Experts of a small language model: 118M parameters, 464 clamped SwiGLU neurons an expert.
Below are experts of layer 5 (counted from 0) of a mixture-of-experts language model. Rows are named router (the router's row for the expert) and show model dimensions 384-511. Each number is 500 + 40 x the weight over its row's rms, rounded and kept within 0 to 999. Numbers have three digits each.
After each expert's rows: "mostly gets" lists some tokens that are sent to it at least half of the time; "comes before" lists some tokens at least twice as common just after its tokens as in all text. This comes from a sample of Wikipedia text that the model never trained on. Tokens count by the router's weight.

# expert 3
router:540497527419495560507515489542477495513490543564434495463464442561510504477482452501495446542447514430477477489461503469462484474517470441494458453482516509522478511500576486455451445524447428467518485511473538512483469538520503524460539496533514440508540454492434602518521533430458500536489530450433465526542435469557526447442491490482487463523497541499453489519484504513505514597502
mostly gets: "\n\n", " |\n\n", " =\n\n", "===\n\n", ")\n\n", "\n"
comes before: "-", "|", ":", " ", "==", "==="

# expert 8
router:499488547554483513466414445574483521462569531563549531557462511494481522537502461547493573538505464538483501509484456581445508519557509539567489497498481538536513499486516524522429477467516462560507469616483487493504504485551489438505462480500487487479514503509464491497473546548472525459525528456578458457555529468443528534432450497450549516538493528447537552522462510428530507506472
mostly gets: " have", " has", " can", " would", " began", " had"
comes before: " to", " the", " in", " a", " by", " be"

# expert 5
router:504493474463482525464521542483554475457524562537468463562464491424509526517498543485478557483425536555557538520476436527574563489563461451451543482594485551480412514498426525443484454500542560466477432471498531480498523481553506507572471473480532505458439397455524516596510515446473473511499497442516515531515514476516548508481493529408497535464520481498532401507511522460472523508518
mostly gets: "See", "Scientific", " See", " Goals", "-c", "_"
comes before: "0", "1", "2", "8", "9", "7"

# expert 4
router:516484445529458442581527554474432510508509534497494502507507465513451503532506461471434526517485518577518483494531537436500505494483496548519489507510515510536562513465431547472509605487486505490513507490519537545486541537498521517511517551541501506538576470467498505543483561452466492454482517502518534528493497521509557489546547499491625556508472526526459511468499504446469469433523
mostly gets: " military", " song", " father", " top", " main", " own"
comes before: " of", " in", " and", " for", " was", " to"

# expert 7
router:496585497509492523470512485507550519453517511418511536537477455499498520486490552486561480471631475438546490494498509551499493502529563580443463528519502469481480549535616557453529440517522525458501502508535540426531507488440455489426494581460482437409481524502541486516521544580463452469521426478458455441508463528420462469479537402516528470578526576577444498559526466543472593497504
mostly gets: " on", " during", " from", " after", " between", " at"
comes before: " the", " a", " his", " an", " their", " its"

# expert 6
router:500447554590537535517476484545476501503515439407494422513507456475466462491471447533494559482571444493463512500579532430495527544521519414451497530434476474485495517492509497545528436503548563568542588389561439510514527518486448575565468428475416505465461582476547414493467533490559509449503518460496501478547480483518556534531466502460445488575470509466527540526574510540499525505483
mostly gets: " November", " June", " April", " January", " December", " October"
comes before: " ", ",", "\n", "\n\n", " York", " University"

# expert 11
router:428519531515487504470540550496539484460481399554501531462476470509538457580471522459486514529515521455496541515425487555537479537564587556476559432492443474502479480568532514486449461507508462469507486460509503420523488490483523450403535544467569546536514508496448491460543497570466450578452463484487525501514467522516416494509530550545570488442493503563529464400588492493507464516537
mostly gets: " ", " not", "born", "Personal", " −", " approximately"
comes before: "1", "2", "3", "4", "5", "9"

# expert 1
router:516491530490520490548483527468483600463430533481504459534488574525564456511483499438519452589474470471558488557560487472493497527509502479539516502453579480495490530477409473544498530511503496532471543483519434470449527567489475475618486457482512553486511522514573461458508522490502471578505535524512456494503519547514505555514492486529509533481529449498492553480468484516535480458459
mostly gets: "idae", " people", "ensis", " Corporation", "ians", "ions"
comes before: ",", "0", ".", " (", "9", "–"

# expert 0
router:483554494444528456497489475446569487501471537517455465518546541511503472469559566482557432546474545443512471504545536526431432523467448512534462555473504499486443472519545479473480514419447520523468455470432459539522485486493544448478516490489493599429429593493550530505477425493455508484555474563513494490413550461498527524558517555449507483501511402496529457425459525540502536532502
mostly gets: " years", " century", " mi", " million", " months", "–present"
comes before: " |", "–", ",", "6", "5", "4"